From a checkpoint of a small mixture-of-experts model trained on Wikipedia.
Experts: 64 experts in each of 11 layers, 128 squared ReLU neurons an expert, a softmax router.
Training: a variant of Muon for the experts, 1226M tokens, 10237 steps.
Below are experts of layer 9 (counted from 0) of a mixture-of-experts language model. Rows are named router (the router's row for the expert), down (a neuron's output weights, with its number) and show model dimensions 448-479. Each number is 128 + 32 x the weight over its row's rms, rounded and kept within 0 to 255. Numbers have three digits each.
After each expert's rows: a language model's description of what the expert responds to. This comes from a sample of Wikipedia text that the model never trained on.

# expert 36
router:121125154189123139113104125075131148144171130167101117098116164108114161071148114142082141171116
down0:135166154136175112084134127091101124146124174085166078161128094120129107071107118080125127161076
down1:112133137161107083125158084130110133203177181155090168062116096127198167130107183115102117157158
down2:119168162094078152178148135119084151165112132096139156126166145118142086062140078069173084073109
down3:191122096168169167106118165104136171175142167088144094131112138112124131160127118112192141105130
It responds to: Pronouns and reporting verbs in narrative and quoted speech, such as him, them, they, he said, he wrote.

# expert 19
router:133119087085127124153156126121114177109082103096126170192097102073148164086128158155168085122103
down0:178104088157054118134165188147120126157124130081088082141099145133127163053108068165119080107071
down1:144167104136127109123122118054110103142078138175134143141073078125153114211098121160145143116128
down2:148191169153150093147169137100138215157157101115102087096126142139096100120070127141084112189142
down3:146122145124186128093091118211127107100132107069097096164117134149155142114075141140131137116106
It responds to: Articles and possessives starting a noun phrase mid-sentence in biographies, such as a, an, the, his, her, their, plus new, own, numerous.

# expert 5
router:148094128130108103131153190165103182200158086146064130117125117192143097121152102153104096102116
down0:094145089117104042142169160106151097150081142123092090123108138140174132134123085128100216141146
down1:142106088085105096154128138108118131103079107071088142143079108042132191155099156147095142156114
down2:142159084120150173124093097129148172169105117086101106133129111161166134159077142089113097160143
down3:138095126112111116133187105137175152158205130108135068133093152124156090077052102138111149082182
It responds to: Year numbers and date parts after in, born or a dash, especially in lifespans and spans, such as (1921–2007), from 1984, in 1964.

# expert 51
router:113142101116073158108158133121099082159155154122115091183100158126117146111095131182126157152153
down0:178151150142105160106145071098168166154113101131091149113150090101114144095116192157095096098157
down1:086140119082157126094116167118118088127135162073106115188114126099144130108139146116118086116149
down2:126105138084174113099120182154129157120151102111113148128078057132143122087174104124156099183112
down3:168077157147168083121098107107155159157145102124066085123075122124102153138175180108141137095101
It responds to: Line breaks after History headings, sentence-ending periods, and founding verbs such as founded, renamed, launched in company and station histories.

# expert 38
router:095077165187157105099120182116091142159125063187101074094120119145119123097150095126111116133120
down0:101136157088098162189179152165177134147098112145118106141141102112117111125093144093129132128147
down1:079131105115146111110080162181099134163163109048114171119120181101164142146113135128136187152132
down2:147155097144138123119114176103121194170098213138120114127146194117118079178156121116092075131139
down3:143157107142139145158142175098132138108162182081134137085170172159124217120134083060176142084123
It responds to: Four-digit years, mostly recent like 2014 or 2020, in dates, tables and infobox fields, plus other date digits.

# expert 52
router:164142075112094195107117159134127118138137121144126145162156146119188190110149190139189107178140
down0:187103098149137172083134156143169151139174170150118131076115132132190104117109092080103121169184
down1:106139184164151089129084121089127115174148093172166063125153133111156173118185139144108137166147
down2:101092134103147108129157120155159151163097220193107135126168151142219107143120114141059043150131
down3:100147116132157133135113144112116113142125132101163170110154145090127158150156085073075134181123
It responds to: Commas, of, the, and other function words in running prose, plus colons after Species in taxonomy lists; also named, including.

# expert 57
router:097190133154143160049149070147153090128158176150091086165131109140103139124156109174115052095157
down0:102082118052153141135061164111105154159139161156094178108097139143059126118098136171147138170141
down1:121103129168144080134115116102150074154083119127188182087118164165121145076127122056164116120118
down2:173077115128182146135146193113122117136101176102168171099116160143145137130146151093107069135097
down3:151141112026099193114152113118029122091123103084106111115193095123133102141115125134131159143144
It responds to: Month names in dates, often after in or on, plus other time-phrase words such as in, for, after, year.

# expert 13
router:072205118135104110124157123154142117163183115085086171145133144153062099191103147143106146094127
down0:074169131055098138058134097115069079165113107132120088175172176133131136158147090148159171115110
down1:067057153161174130103101076151172102090107144133164127151075109102128157109133130119142098126100
down2:058086126102128168138145110157185143166172137070106147183123141101164158074130172168153105119110
down3:132122125120102122141083146113113099133100094178127088093104092149088085120110146146117162147180
It responds to: Opening parentheses and brackets, often fused with a digit, before unit conversions, acronyms and birth notes, e.g. "1.75 m (5 ft", "(UNESCO)", "(b. 1869)".

# expert 40
router:141146154123162140130142165103125117111117155141076106082135137046146140115147129183165139119147
down0:100173112140156141116102154139099091133108107112113135152194104178175088144162141110138143061143
down1:125120101178188193140131150156150089060161107152096093104126077108192163138108199140093108095142
down2:073158108136136200139102115104113160189102160109072116197140160160127151150176137158119145082096
down3:141158085123155133121130110122102105148099191168059146116100172145122115134159139065105116090120
It responds to: Capitalized nouns in names of government, military and political bodies, and sentence-ending periods in place descriptions: Minister, Department, World War, United States.

# expert 59
router:115161141134162102126146121077069111119104116137078133130109129098110166133109149173112178163138
down0:087153067124117107166093123098067099129104125136119104032129110089087070090077190119099145165103
down1:095090123158115113108103146138136181076119132161129087105155150144036127101152133127122130181139
down2:108146142139087190169120126116169093124112142106109125134155197109132117123146086116120141163102
down3:189107160147173116136124143137120117125165157135136083163196105187156119137153156071135168075171
It responds to: List dashes before Genus, Family, Phylum lines in scientific classification boxes, plus descriptive adjectives like new, largest, small, original.

# expert 42
router:124094142147125163093089123101091117128163132174134152100121077123125159128134126088152107130125
down0:125108061129138112084146068182101192134160150067122113145153105151146075106131067086125154110115
down1:166141112139150144182153129105111142165174169126088181092140161140194074138136053144109187115183
down2:107090125139166112173128155145157118063127125162112102125102100157122160136106214127078160087078
down3:079164111158070088070122101136131134172136129097094208117142106121170113084139135148155172134165
It responds to: Infinitive to, not, never and modals after verbs of choice or ability, as in chose not to, refused to, would.

# expert 31
router:093131092079094111115149203171116128131176165173133113191101087220107138145141139155133165127132
down0:150183077114130102092106192126105098137153110131087118158217144134185131156130137116142187059154
down1:137114110126114161167142141136120134110081116179078148156154086130074140141126100104096135183116
down2:119089192120157130093138146172096121127051124157135085103081146133105151146112168106108134097151
down3:155169163086081077156119122107111184108125112139172095145154107100093119118117117091149092110120
It responds to: Colons after infobox and taxonomy labels, e.g. "Conservation status:", "(unranked):", plus separator pipes, semicolons and year-ending periods in tables.

# expert 9
router:223110121099101103114164095119138085107150098092095097193085102137145170149183104119128151154199
down0:087090113090110112109104106168139091093049120112113174124110119123119151137107109113106187159111
down1:130117200164133166108172122129162123106094187171144176157100121121148100099161130071113089150150
down2:156094138192095148145096135092112133118123075100102155152130145083087117137114152111142092106109
down3:081172143178182143118084118153179127147166139100126136106130081159115127104082165136153126153181
It responds to: Articles and prepositions opening a noun or verb phrase, as in on a voyage, is an American, to death, onto, towards.